config = dict(
    n_experts=80,
    experts_per_token=4,
    d_shared_expert=128,
    router_score='softmax',
    routed_scale=1.0,
    vocab_size=10442,
    optimizer='adamw',
    lr=0.00346,
    beta1=0.95,
    train_tokens=380500000,
    dataset='wikipedia_en',
)
Below are experts of layer 2 (counted from 0) of a mixture-of-experts language model. Rows are named router (the router's row for the expert), up (a neuron's input weights, with its number), down (a neuron's output weights, with its number) and show model dimensions 0-191. Each number is 128 + 24 x the weight over its row's rms, rounded and kept within 0 to 255. Numbers have three digits each.
Before each expert's rows: "mostly gets" lists some tokens that are sent to it at least half of the time; "comes before" lists some tokens at least twice as common just after its tokens as in all text. This comes from a sample of Wikipedia text that the model never trained on. Tokens count by the router's weight.

# expert 59
mostly gets: " ", " –;", " —;"
comes before: "0", "1", "2", "201", "3", "200"
router:189158116161109152115106052126143113141154080137151143120136151152119116117185116086124138118123157111124078083134140140114113142139168108115135124128147139137125138123146114134107142073136080172124152137135121162107135152136108132146103182140126113134119116119114140161146132134091097136135156112135105142121135112139122155093119159120129154149143150156120166148126140143133147115151140110129178185071156138146124141101137097115095172137134104114144112105158139155154161163115141129114130110137075151179142139126142124110162105112125086172133101171170134155131115169134096129
up0:164141134147120146139119112162132096095162121118128159154131159122159174097109144133096100153133127091186104083121124136147111147128127165112101115121140097143145107114153128094138111108142109164121122102122115140118147147079079102143089124136109100097124139164121149163185167165158129096130147151107102130104144108106108131115103134111127131136103178103115155140119148152168132152132115147109174154105137165126137140097111129103125129138162129114170132095136101160118143126151115104148137105129132085202132133132151085141135092119123085143146132169130137086145090099185115129
down0:126102134152136131182148152149144102158108143131101111092150133106103087198153105126103110179163111138141111115086077120106142127106120142169100097116111119175129114138109149168134161104127152173158126161141123116154129114091121107138096132099148116183126088109116141123160124186114152141122122094097113109115094106158145122131105128138146173145123075169137096106138119123077130087127107150127135097125131123158143150090108136153105145114115125138104106156111116133128166134090132100144157116079097120142129133122128096137162139159139128102132113119150095119117124155108146171
up1:138144154133150189140103094106129090129145121135134169132158123132129130122147140092108124115146188089162129138086149133133083124091124196159138156100063123132171131140140134145156141056135099120146143152113142126139100135105106146141085116164116129094134104112104144128155108140092108148164125112093165156070099114110135131091133096128150150119122130160142174131139138138141083124185148168144143155124151124167139172105146101163105131131143134134111131122127147158111131136120137159139082102127165153120125130129129119133124136128123102141157167150119129140087116155133105149
down1:126118176099103123148173143156157171129129102118136116137125130125063090099123173103125138120146108106163142161155118150097153133123101144130140143131087155120136098133126127144115116157118128098109161145125186100163141114128113091122110141140132110124072125126141121154098072152122101097134167168083124122155129137135147142125124155108127145178128125158120148084116163113110146167137154124122171139126121140139126172145110133135137147103110106128082094112081139117156064110140090132138141131197117118132161162178110142130085140131145136125135109116151109102132113104095142160
up2:124112081111165137121088109191142111102128143184110146156083092084115149099103109139129101130133110119153147108143182108113132149142110121134113138109129122141151159119133151109104092113133155095082100174145115158100135114125112085126165172136101144134102119110100146132105161113143131128127145115128111171130130150144137117133103120140128165135159163095186126103111124106150100103116177143133164093113163118111132110122086103167135154104116122088114128138114088108112145138115147177126156096157160116111143098110120156167156081118133109126162078109143120108120125126101121100
down2:178162152125098150140184183142113157155130151123135127180100108136148106153072139129088126150162155143131155116124100118133106123135177162144162085128123147123149103098102117150122127139165159100112172137152147127137098119127100152119127099143119105149161142121169104146115132130155120138129164107117120115157128138103120123131072104150141094126109136167160108126095147110127111150103154086124117144093153139142088166109128155139131079067105136117120104108129112103100077132109120148121119106157154089101112159153139134172121125168099126132093124141133132146170104138159129131
up3:103127171123111148097113132135117152136122156137162116181094115147101160075161142149140106152119088107143095100113117138145182111103108149114073122158148105155140124149186149103091111115151129117143154101117092123123117126130119144120126132151110103178128170118150133189132156096104118122156115131124103148133120123119085165108069136101100172152119166113108149134135124140131112111119131151124177125112155151084128141104127115128075159148160113151154141073146148122124146111153102129146101132131118101127135139149146076138165143091135120186145124125123135131088101141144117137
down3:174075110131139131116140182133139134095105111110138115125130137143166119150096122117125145136137133109118116128137106154149093169090126121121098124124148116156127143142095167152111128095119119115158134167132121165079119146135152096113124097123156163142191119138144147172122135121141148142153110106106098108105156103116117141154106137114103103110076193176105094174169125078131117155101114114158115126136124123114126147114092123105113138110142149127113170145080143146150164135118148134128082116121127157131179160156101145124100120124119140111095143108107141116178101108059152134
up4:126143099140072144120136147187120131154135114159139143160113131121099135147131118120117125140113123125088139107134125115136095196132124173096091141161122134105135127116165139108124128116174084125128089118105078155141110137107101125161142130169129116134157130133123173190118104140138160116095145098132120178092089156099058114108090134155110155144091180141168164114158117123153138140150101151111124144101126121139149152104144124112096135123136113117142100115124127183109143107134142108120102115131133132164085138148117125158125156101158122179127116156116154132121095133159087136
down4:138115093101092109124116158137101151136168111165134116106078138117139076123097100164112116111133062124155157154150110085134138187099088136111113152132052103104128146131127135144145103140136129144136110098117122129104137124144114109109099151119093137155145127104131133112122135086169133090119154147161093150125123160154097136157159143108124167129104116125156117093146136113105120131116079158137149125138097136097166151162163117155128110123108153146142151113159134116139165127117155138157100123122114123156087156135077120168102112160094146152140128132130183146102108167127125155
up5:146114117131155136102129073113174139105108114139092119134144160090140139140093145154087166114115164068134143130111100136081111121122075137156086156124123119147110128138101121132133150137124084114139115120154158109181107141152165147145146107143141080119143080152116136133088147175160133112114092126140125140125142132100127109127105128137154135147136117142088118140142141118121144124103127101148112128117119127098141126139158120192153155149103133149107145121163186170116142127166124140133126121082151174135140126150087208117136087137131138141169169138153108154120140139097150139
down5:104107134102105141148161130118169101135137102121124108097131128126112088163120106157178127115126078131159103096122142140142113100107153131142138121150105140142108115159090164157126147173087077136096131136134161151169104141120153093151152150136121158118097124129120098137142105126146121154167142102143168135140148157187147142139148084163135136114114105159142165137132114067134149095123100134076093127133162107110096152112144167143143146094160115137134104127144128153076142133099086161086174139105168125121157145109115129134129153107133123117120156135125125122127169111103167164
up6:111134130109122136128132105160141123158148117177146163133121149137138169125135122125109096147094149115138102066154152152160103144142120121067143123146131103170132141129163185125169164090120130119086153116114078153125128158119089129109118163152062114126110136123120143179115145134135138108124128112088133136141102100107065118105074136120113156116126164128121152154184134169124138105146124124135138139100133174159155124121114136121092136149133130108133142087134154134098142158129093151159142141105143110147120109134131106112107137088174107155155128130102152111094094112182120122
down6:139113126113100099093140136154134072142129129123130107113130078171128170148157150135106132124112078111123103133167151134168083168128148135142146195140155155087093134155134137119095127107144143095154120156125167120160134145131168111126120143085171118113167155121151177121151152116135121105153118119140098112115146146126118109121148131158134097133134125136161123119074149128106095086063142151141115112143132138137125125123167106128108132153139124126099164145102148143119108138108116123103131095104122132105109164116049150146143140149114116126075129095162118136149125135147118191
up7:107144091135109151109105139158117131129126164128100140148104161151090119137101127108092124138123145162103096101129133118130115174113102158102131103133110134132145112117190160086154095128129117130106114112134103134130089138107120148133157188115079130152106142097126132174125114130099155126097134100118129124120118119122097165130087110134114102099154173118167131150142117196127123125125109112071130096117128149136154149105078118124101141130113167137179104045159128127139115100133117154128173117121134127164101148134121137146157140117138144154142133136142121125094061128145077142
down7:129142143085127153136145166142100150143138194115144163146150144127099172168108104126158157156145098151101144176121145101134093143138122129137120122151122119126113111137120088112112103147107134099150128138080125118081139147108144121128160128135112132133142094150164147168087164130102124106117114148130095115136107157150134129141130118155108184142172106116142109151128136102123093097110131129110097131088138155097084116143133110149137162082102101119114083149155059102137085143128110122117129113128125125137124102145161173105159120150094114115181142106145069135153086149150119144
up8:136136101172154156128096129102105121156114158124144128164136171087123132132156156142127116095110106121130182153131122171107137125114058133130123172116139135135081168151114108116152124062154118142082142138072135175106080119127142124142142117103117135132089143102098103127174121125126089140121152115146156187142120132143129146141114091120101131170089175121112174130139150109154142134106126161130169117112139119092134126145138123127118167109134109163142118118105166160146103119115139113117102156130159141162136138121146140165119161086136138169150133124149095149090112105136134134
down8:119120141121125092174135125096108129151137156114138131148129102152124133178158128157144137149112098135123136169149121146101141107143103123115140148149133107179111103133129134116113110124080173085084107114064154172131158137128188116121165141128117147124111146075163149067101123117156123173115120131149162142141114107128169145171156163155099123133119087127114074150099087091155143098126127143097114114143122149152121121130158120113133090104121140130133111096122129135159107113138149077133137136114083124152114161138134164151094118113170107124107174123152113144105138142139166110
up9:104133124141061150119150145149129133148103085138136138179120142136105138126137133146101088121099123128129127115114142122093118167111126136077114114143098116128134134100142158097136130084153123102110070095138099177094175092145112117167159174140126135143130116149112144176107135149124133129133127110120124120120088122087083148135086118120131110109108181125135187116129111140124098094142126165079158112138153145182156142087102156148083141143146122120170131117132161139124115107161101104110107113145120122110107130136145097143138149097129124176123102135152137146137105122154078170
down9:182114113120091127129116088114128130148089109127173152138131116109143129104086143118080127135121150112171137163127156105095147164136133118062136148121121120112111114143126109116136097114122141166120113120126104148106125132137121073095102163123116120151162098114172130126112108105152117112142090130160124136113132117165098138164153139091122145103111105127158108073128132136140112100100122175165157145115131113096098150142115106167121135117047102147120161128144129128177189182142094151135110148144156150132096131160116111165118131142132154148141130109142139133107098119073132105
up10:100137114159124131140138156171111132127173127194099107137114175092124099087103132143136108105167100122106117144119132160152128131126102157093139164125078125150115144150164150107150144099203124164110104104125097182134132102132101108133092145197129110127154121138131142197154147139106121075109122151115144175089106112084081103140090104111131150106101170132146184136131136116136100112149131100154132117128125116127171145096105128130114131158151118138144113095128133133139154134145130123109115157137119135135106147111120131147117109120128110163131112153142119128119082123132099122
down10:131100105133106081112113123120130138163159123155135116134131085099168124112124142147108135085119125108147134152148111123136100167129103106126098162093085118114100106148149127113101088154158114129129065106108156121151149107165114123141126160087131113108146093111121110110135126097168118107106117143149118178142158170183111102163115134120143151110126133126156140133150111121116132174096112123157116102151149119082129127126110153195117129120106114118152116105135147136135116187132152125130102133149130150154135150111085163166114087175121154173091149153151169149165080132124143153

# expert 74
mostly gets: "\":", " DF", "\";", "imming"
comes before: " ", " \"", " MF", " DF", " FW", " None"
router:146156140148082154091133111113118120100154094159131132154137174111111117136141151108132132143115151128101095054126133121116139187129161128071146114122097131147146166118133130116142136073168108169093141133109102162119120110127100111140109176133105101120115133123106117190125128123093110136128150097127135142133099106105116147121114122127179132148128137130133175129167155135145136100142123112107153169089131123168133129100127093094088133153147107130191111063128140133130159149121106129090143129119071123144131146131134103105149115132113110174160112161147123124127113153140079114
up0:152126089149146132136108109134130132158101143163133143174147135139150138130174164134113141130127119123118114122176125132147127105098115136148106141095134144123103142123157136119136118173125098122168143132126134154160090156109119169126117138162141118110123139100118123155148114131131098136106097134156142166106123072167134118149079088143122176156123115082145102149146138162170098126148097175154123116108121097118142131110165076159127112147103151167072092129091174132125149098121173103110131087127153140118119111116104096174101164104148157121150153144110146104113091129172084134
down0:167117086127153086161110131108132129109119119138146147096166128145128157131119114136120106152134148148111159149152182121084119150131120142131127130105139063145109126121095153154121111154153100144127154149117118139134087155175128125124140173109124119114088105135062124138123141116161157101096111135114115097112063119087122168166110099132154114115140125130165145144104158146092127129153161126124113158118097102173111117162144152147107141137125204130144120137141100154154117125156093122112149187115117136113156100136081127127117162147132091099122124127117140118130169149082096144
up1:143138126164140179142133105121145141136128149120107145129134151137130145117150120109115109115168125105145163099079116131102189131108153123121113080184138110098061106141160129102120175131127109160136144123106101157143120142101082118161116116156142106119126121063088111149134135095115116109117142145167099137107134140131091160156112157093092140174100156128144127123112168090137158150107137156118167182091126205156125117117143113118106140150144138128128118115121133152105132109090143105105116135143112132155163133131141104124141145111137084127148143114083114092159104133161123148
down1:149136122158177140097156117111091130136135149116129107102126082139143122148112127108167149102121122080141137171164172128146143092134100126153132123142134092140184103140125069144133127089176136193145156183140141171145105113127103179129135132149091149103151170113107134153148106123115165119129121123128105098130100159149115119161107119117111139147138135131109098151064150095120083133147116162126138068135102164141118100129150117124130133137126154110081114153137130133133138125091129127154125126106128116130131169147099157114113122109164178118130162149118105151168108129115107159
up2:160169143121136178143123103156132072094115086124126114096099127126095124088127093119165131144168137135116153131075128141114132093127140115102149122120154119117127094100145119120161091139131139176115133140131129174079112149090096174144092144152133088159104128100091124179105161121106139142112088125138131133123168129099108150122085140127125143148127132125117108145110171150113112143153126123150146134065119111142148155140095136150109161147114139097111151140162150132160141167175148116153110126145140125116099107161153093122155142145145095109146095160156119111121076102121090114
down2:123110087148126111121134124164142095143114109104100107102123133173133132179129168127138100149081152147115138190135101150114116120155121121163118123140109119115095097143126133115116123144094140126159148161102140105163083115153135144094108106115145115107100165090175113116153113127135120120123125173116129118114074140120119201148133111088146100125133126099123094112169150158138119183126105128127110120148096144150101137108114113108131067107101100162105090155123154094163113154196103170141128184129148130129129164133137121086152119138135144122124118128136127137110128096136153109
up3:158138175131089118098148108135150148120141113082098162104145145129123129114096125138106170142151138152091134140070143148117078122118149124139132049142146155118069114111177097135110112143117141172142118104125123159125180137083130098121127099131124159112163106125144145135124134100150111134129140119150158114125089149105095148135142153122117121121126109142165101123122136135124085111098152120096150091122100121152146168078117099132173099115121139141142157119150118152099118142122102154104119143114104159134129124168144144144158170199114092097128084129113146117140119118131078111
down3:121154109117138109126139145125119084149147165120179136140127084120154155145139145106094126139120110134170145098175136138140152158141150145151105121156153113117148149148103175163150181086126069119118112128144090135124146131128113125159145114131108104117115165138079104127105101112130126113090167087109118115186131088133095127118147135128114157125170146126123124085131139094135151104100145149115142129155135140081156137121134081101102120134155115117160119113055123124160142139179121110184143119104108191123158131150155115122169172111093141127134128153126141113110143132129150127
up4:154147131148087140151134094145164118133095122126124111149138153152095132081167140087125172138164117095138107112115157137165139148099117132128128150146160107100155117121134122113089145165174079152072147107142096164115168142133143118166093124144100119114155108121111139174148131156108126105158134114137098132138137129166091132135082152123093149145113137121087136145129134167127120127173130156122154162146157125149132179089137119125117129145142104081132138104184148156133140080122110090143136138144116088137133154170177114085152117109114089125130120168138135119142098133121092141
down4:126131125087185132117129139122122128107131178160138123141118160124117131106131114112174156141117077097114096125140110165125150136120150138145178113100158139155169135080121124124125102115159133115145104122104152133110191138125136119135156100118111111109094187129153110102120132136109136102156156132162133127130168093113113141118110176128153103157167101115170132165128122117155112127140151115117097137131119150120128139127087131104100130133147127135122147133094161064139133152132131139152137138106162134117099169132142135147074169178193126112182148110081151133150127142086088131
up5:113133119153136121175133126107136153119116110131136144129174152103149142126092090124098114110177161153174159129077090136163156165151145117136123138134096092136171096110132113087164130105145101145093108106127138150138109168137120138116141091154096133142124136124150134137168085117141148134122081160116132138157083100127125097072145105136110134112114145151116132128105183120178141171126163145123146149151134123122115144146098166142068140104161117137147123095147147160160160098094174150142091095122106106123096112123125095148113127155139141142093124090123129147116106145124105161
down5:123149130127097126151182103104102135181112099072136189137144126150133124118160087091157080175136170105115128198152091141128143145128115152185130129130126124115173136150145144138120132112164091133142150150128110111142140094143117136108142113144133130150122119085094129133098126147152125166161138138125148108112101137179088128176122129127097119147115136111094128138097084087086138118135129132133112114171144106121115136138153150120148107104160109092086137127119127123177152145114133082150150155129110143158094125141159110102130143165152121117143127141159093119120104123087161130
up6:145081118117116151134122072138127148130152104122167104116102132132168140124156118094106118138165158123150119129153138104096143159155153152128125115105142117136116086136146137086136163085140131120112146103161113152103138138143138100164115116148132139092101138139130154161125146134161113115136149158097124126092136149123113112151113136115090138136142171153109153139087151185089090124151122134163163180100170139135159164078141113142123150157168106116138129147120157174118155135117122129175126103108101160124098152143105135123107118133164080185085151161148130142145087160130166144
down6:112119164117093167098148104151128138137103138121096088119092153132108151126146109115188121108166096143109127163120157139147097130095140128138107200134138123118146155107087162113126115186144123129148114154141119097129104094162115110140112136120067177086176115190141141104138103118126149126117104133065149089132099122129130151129145132122158165100126110152139099113164105096115102117132143135152139122140123093111143151140138179143174113149161140110119149135114160121092130156124129134139128130126124123101152124142115132140125108058111162095142179148111098134115124122138142124
up7:178158122129129143151137101131141095137139087159123138103122154146113146096127119098122102121137140111155096103140131125095139151106138125122127137122149120100148105144135128100106129121131075135092151122150087176135133131116119124179111127160135104108160099097100132170154133134127091090136128094143089147098146146099054110164074160123116146153126148122111166140129123133100108134124112127151173137119191160148139129067123107124092181133132120099180126101157161164091154130134120108162131121146087127170142162162168132102124132131122101146106141132124148146125104138154130170
down7:177125095166138166133086110121160156152135170125123123183154077117119182147103145154065147110126098144123124139135130112148176079140124131112135109098093123145141118119139112171111122110154132127158122141149128152106126160114161171142133162136114092100129161154168112130146165151183161137121118159127116116061087110154132143141115165146129129134091099107179131130128103126125127121099129183141127145168159152145168111112114105118133116126149113137127126122110139120113131128119097106136143124117132141099120139152131119188121118142111137132128164142108174113129072105144097158
up8:169126116162113129145132082139161093143123118118127117152138153116108152096144148073121128114152135117107113122092142133121138107091138123123135095158160096114107097103113097103129144173128111157165194116148087198147109147132108147158118131113136059120121134093103134177113137139140155137137160137167098152149144090129095121136104133099074124145117122140141113159120129139131159104152139152114173128079127154115112111096086092111118143131166117119142084126148171162130132118116089129147105147124110149156142124150122151104153102110160109143109134142136154131160083125149132177
down8:102117112107127154138119184129083134137114141140113140128135122139099146148120167095150156112123134103116140130136115112113152096100109156111146147156120117099138098098103079147154108137141141143128151145152152108140123129102169061133110130105146123132145103138179086150088117140142128157140134115144126157146140087133109143132114107112136152126145156110158132153121117182117138137150132111093149086098118148087107088162093137121146081140074135089082132152159109117127145129104139129125114104133193155129080122126127103148137139123128093149137081077089138082142136133179099173
up9:102141120138119151099114091134145156127096130113156135138119123116104119091104143086099137088126138119134119113137133122135110101111164123133118096141112075151108157156122083162114119135165143118140113146110065136079102175115124152130068140139135143146167144114101122142160095162138124118168107152143123102093122151154118087145165087110119183131150174095065171098156167127117129103169092167117134146106166117132109111150130131164124120101166119126111152142153134157113142122157144140149164099086133138122147157119152137153144153152156101104122087130105117121134108137117114138
down9:083113098159130136115133164114142108115114130128163121119090168173101178142118162058163117140131117113126109154167110114120157049128099173148120103147148153121144140155118097107141135135119132100116127118118093144128130142151157118122112119124144132105124120121149071116111139138104116095125150156112129151135104114110144138167133145124178144129186113088133127116096099132159114138121093123122145127148107101117136141162138133145118106149092124143120070120109185118130117132122137166140091167145100136119157129118163150117145165121130107085117087131168156085130129137094120190
up10:114130136137143113132104129092129103136104110089118099102141151086114099112089127154098130121134139151071098111136107109131113106103149102108164099151151128129133119079146096101171156150118120097156141148101110140133090168138149144123144146123102134137122131085153130170121088142104126114109104168106139156105109108160129163099093164119153114124115130122175117117138098169133113151159121106126120076125125102126167157138130149099163166140156167135121154130174143123141145143113120120111111105153117128153153146133218162097096115093137147142169137129144165135147125132172148171
down10:158142160110134091102113149134110092137141132100116142117102108146117121127137086098114146089122173124126114127131121125126150129092103145125150112164148161149081125131113121157125158135088174131129173135128152140121137158112160123092139165105163122102108103093131133095120111105148102140111152102157155124146097066086150077129117100151092116142168100109115119092123142133153150119078158107118115173110096075145148081124075119088149143130141138149112124091131107152116150145147138116123111157081124133145114164114103097123109141115122118119095149114078135116177105127076130128

# expert 7
mostly gets: "|", "===", "^{(", "}{", " Score", "(\\"
comes before: " ", " Total", " %", " —", " Team", " Year"
router:155128147128120173141129105136159139127173118141099124136139162104089152108144128088108133125117136136119051088123163149123140131115146095092105106119145135135129138091167163117115134118152118181105182104114123156117112134149117150139125173127141092141135131137110140195134132130115104088142148096127123157151118133128117152107089141119140158150155152131143144153140119162147131116160140115094139163111140127169146155090154099151111147160127124107181109095175126128141174162114131133106105115127081112181113148111123145098161135115102122171151090147158160118121102165139090157
up4:141090131109100167108119127146121145121114143114140106091129146148142109115115071096155150162138133135103131132149138174134127117139136128109137168145128127188135114093147138109107093143149135153122142119135136136120143139103145124119156163165117138103168112124146118139095118110137093137107144106154171135128132162140123215191125128070124138141127113075058119141151157120150157148155123134131151109148125119140164072139110088122174109152102114140137132134155109154148132159115097117125176142074140113099153148166123137152130077121104104125129127153119103107119133093089142133
down4:146108133133125134127133077136129104153189123139156112138171096138144101091162162105152135070173138159112088116123124163144141120121116134151135132140083123099152163110106103119129114140126091147139144111128161142153128104107130117105128083150110115157126123104117121147128129140082101130139117159162102152163093097110167116131098193080113145138164098130128163134095113138122151149109158127162137095126102135129091104180122138164137111110118112105098136101142095121127117152168119155108150131117142141084111140094114189090123120104094098122088112102128120172134118153100112121
up5:120104119166117138147130136126189119157117138149170143156158143108141122125121103113088102172121152133148155126117122154128106148173102112125108147100079121110186129081156134142144101130154076128120112138132147133144155132071120150104124139122166132123130124138104102126140168125147109094125152152157140172167152094120112145185081106142088135147137126099149119134157153160145115117118146160163129141128157145148147113133125148118180099134090170154110103141136141165147102143145162141150121152096120181193134120116107137160104109118137138111139090141165161118143104092126131121
down5:139109118097119130091103120151079133138119126110126114157140130131140094114106088142115158122113144088135133097117123152100112135147173157164122145139143183159101111101145154130111097117123092103130140090137104100094102123175169107156157143131114141122126135179134108115139156184061108102139119103156110112124105132127103096112145098130125089168107099122117117142159142128096175111125099126115108138153142096126165180135087137134146127139097162084127105138139145135134152102162146137133138114170120128099134142129169096127111130192133128126137134197146112101111108105093106115
up6:104114155153122154136154151181096129110122132107110121178176113120138158152127085160093137084117115151103140118173138072157131149109119154107130076153122126127118094123117143120157160141107111129078137129124091126111089125116147090139130128156136119149111119143089050131116127175105073117147108119153124159119124140103121137129106117118148172133163129098144142148185139144101157120117118158107119107122138143159135120110093116162150177146130112103105129135146148089140141144108112155097137144135112163124123151132111146145142079135170163104172099108116146111095096120143154125
down6:158138130110100137111087106088147123153159140089118136167126140115118117128122107112144175126143058160120102152122137100152172145128145093137134138139108106114089126108123112132131104129142156144129160153110152117144122139099142105113103132139094119181105130111134149128122145141154089101105125082100087118148141151108138100085139116126108149146125152099158132133159102107094163171177124120109087118146089136134177174117066158155094133118063111127129140135129101111186123147158124091117139128147110107123129172148132117181114158171154128115126136139102103151141127118113100125
up7:164156122143101167099101095121152113133145132131153136102140164147132129129146101108124126096146111105121109098143129125146158164133140127117115128137113115108128155125106121101137139096147119128103103119158082174097112138157097116186086118118087108115144155112128117163145110157093115133105152132166144088134148130112083122137100132106125136114140137118092159169114161159135122147125124156147175211078161152156097122111125120123163120096156118113153150098121164133073136127151121130126137104147105080113173113138119088157162098126121106148129159198169132100115125132126136127
down7:129152135139121137127130157141103152107137091142141175142119118127096112138125139141140134135121154091106164124150119130102110106107143164120117164127140195086089145143131124169106145122099131145150116158098118115137140091137089125157158110101151096105123160143164147125081157132136208082114147124130115150127098092106143105113143088151139164167122151122171124157139105180158144144149137125107134108143136140145122143159188135096113110108138119105122139170165090154139145119122133108122088121128128125117111116124119152129143186201125164127079143082149123112118129118116112109
up8:146124116112144174128147066078154131140084070122128156124143160123150135130144118130057142150092134125116101157126104135071110138120106119047107097113129105112120133142177137151095135085114128129127134141134130125136107122156144084178117107091118084128106105149135119136168174153128138120102118139165109132067099124130114158135125150134168104132138118131151109109095113158132135096113131115120139119112134152134128135110128103131143072152125158153109108084124149143104129129153135117146120102105128083177143170113126092118123143142105097129091106129147109139117087136149097121
down8:124127129126148136179138123130187101113138117161144157107133135185123136146153150187140096111114125114148138123152161119107110111117152126140116105132136152153159132070111108129156122127127136118117135142096155100206170100095155099152123143125131097144125120102181108148117129145133161099145112124125088138135129119135104112136127123150119176141128103112091141144108113181118141106132100114194127132122148118157155128165156128079110093127166167122124204101106138148121129150131167096132117128116147145095104162124088130121102155121146155171115098121115107102144116125096148149
up9:132096162107104124110151129109132154080161100086137127111120152093149111147133153114146115127165114161154101097130121104155167164162186125116082105121180121156104118151125156161167122137129144129153095115153119139153149076148118136110170125103151133098137162146154113130115171147131124138138144117100113119082153108155136148129093173092085137205143128144142096149149116129107124148113114106101156138092144137200145108092152090114139071136140093115140110140135127117134177151125102124117151122116134120146123144156119144111157135142099124148135110139113145163152123139125111132
down9:144137124102101108149125159097136148114150121150147101129118102130113136096100147129144149142096171140118145139141090141144129112123163116117145141105135171141134140121108124174170146120143114139120131107168172144124127126139115109051119120082152179150136144145144146074113122106124124123054106100157151126147101142121221125131130138208108123145119143132099144114137081140111110108115122117139097130140119128145151139133128128093129099131124108165122106099104124133128121136127141117080117148140128095158099173114114122116137128126126118121101127113107077147134224119121117121
up10:128144152118125159145163119166129126141102160137152144097129130113124100116129139129113095126138133167144128126125115088207159147148088139169180156099116144115158193099154146148147143097128099108161100143120137163101117132118088147115096164147087131157129106162125104128135144097141117119172147105160159152157141130106125120163141111121135155156146103123141092158144117094100154114143112161140149167136119113171154115144141108132119155147133092150147121153120117084160158145045151129155096152131131103130150101150121186153130122144118135124138108135154105119116084131145134107
down10:108137106132136110129098083108124089109106126148060155134151105109146125112097112152093133135131093084144124145107157132182134109118108141107088141128134126163124119086110144111141116172132095146115125136159116090093094119103107106122079142161138143145082118130192133164142130135129080079139129158147132128133128105113128101169121145128145100158108123145131136146165102125140171120114187141138121089095115129126156154150151141106130141087118104116154109174128098160129103113164141181125085126108104139135121143137095087154088093159095114128119142107124120098141125108156116126
up11:115106151109112115150100118148121121141176073119105127101138208128117127137116135134108111140123152110169100098120163119121148137149109114088109097107108099108138111114113161147137137129089138093137100131112128126156120158158157130118117095104116130125129097102126102140137166144135153126150189093112089127064107115142123129117154163132116181127134128115140118134156134186128144138164102128092125190142149188181124116129121143148111121178115134153161091081131113131125163161105123155100121137117107122145122134103136167116135136147144167114098122111107108170166120117136087121
down11:140162123104113120149141169127124130093155187128150098100160152122120152141089160098142159096105107147161142147158127162151073104133140106159132153112131157156140133134120131156156153108148121108141112133099148138148160107139151106115146122097114196149098189141135113066156107129138145129092133103144133144152094167182228119130151121185144143110130175133106120148122096148140134114160130115141101140174109150134140136119135108139099117098121095118135119118116138145109123124125140123093115141150143119143137139114133126109110143135123137141111119111096116099162185148147140144
up12:152079161145109158104096132122109150122115136114135118159131135108114173141115153105153096094133122136132104105142108142134124156101140118120130166142116118170134133168159176150159145089152164141156119163097128188130117062142096156128112132148130131062148151111142136145156108133109130157124189114099111151116115101128133141123139101106110151158122142154111129124164129158121160126123113148086154139112148111134136103126124111081089082139192084136147113112118130134117200141112089111137124125109118125131167155147133171129135136127116143114158149133132069144088123116111104139
down12:129127141071113115159114167083120133112153132159153112136127148150123139090106121125144134139101142128123121131163136127115109151111110092119136161094115130129145158129158160159154122078158102161121154117128142097068184115144106082086113137092162154131127176112092130128171122104115110110076108125146116138144085132126179130128138113195105152118142112088120147117108082149116108092166109141147095116149116151137152123119105146134121092166153089145129106101118134131150126147135100135098110139126115138127143168105120088116133125154111120124133078124114103164118178139128074149
up13:173124141153132103139104144141144138150169152148125131113129123180136160151147165072150180094113112139150122148170122150121186183137133125185113119114131103133102131093114127098134117095118143165128182126121119117123134072103125115124109127118140124137112121135148119137111179167140132114125191111121096155138153083167133132138057139112092148149127158104116150131165140131142115147120105154120136199100104140120086128121138096124113104141127138091138108150138117126090148135173137149151114132114150144144117137171128115127147127121122086126154121151113128105136121113173090153
down13:155137167105135134155148172103099099132124153115130117120102113160107126149126115105137139140116152140133146126169092149102134135103155149123122096099127145124081136151116122133120168139076174129106175132094152133149144131113144093063092125134109169139115120089136144127165146129128142139089137109102118107102097088123175127126134130116133154093109140108135122097128132134117142101141078146118110148153152119198112145102089151108133100136144099178090093117117139121136074073104111097145133131105087156160140114170148136115162108147132105132140105116111115158101168107119087152
up14:111150145132141134118174140095078148128191107103117122146159149083136070111123145134097091159110154132159175121115087156148132175153151160101109113122147135114119148145163102120147126131136116162111093102137118139104109142137138086114153161111111127113095173177119143142085174172112077198134089137141144105120109116114128102168077133116111135130097106122100118129137154104154123134136148128158149143126121128146164120077142090143167123111122139127120109109122117123108139144147103106095182149151140109152094137122107094140138134122140116156151110118114141121152131132095145126
down14:128181102114166130105162186099177111094183087147132139129092147111107140149093125115142094132122161112170148151166101112100128109147135101098114126113130145114143114100132097174127093129153146174136166172167128127085091173137144097144128151118144147156117100158118161134113164110128103110100118140145102121103113098139152129121120157116124121141091141135126130078105120112145134155135122081135139137136118134167166160142116143123135100172136115147132125103120156161104119113127166142103130153184101121136101163123110112104189132176172143123147112119135145121110118120134142116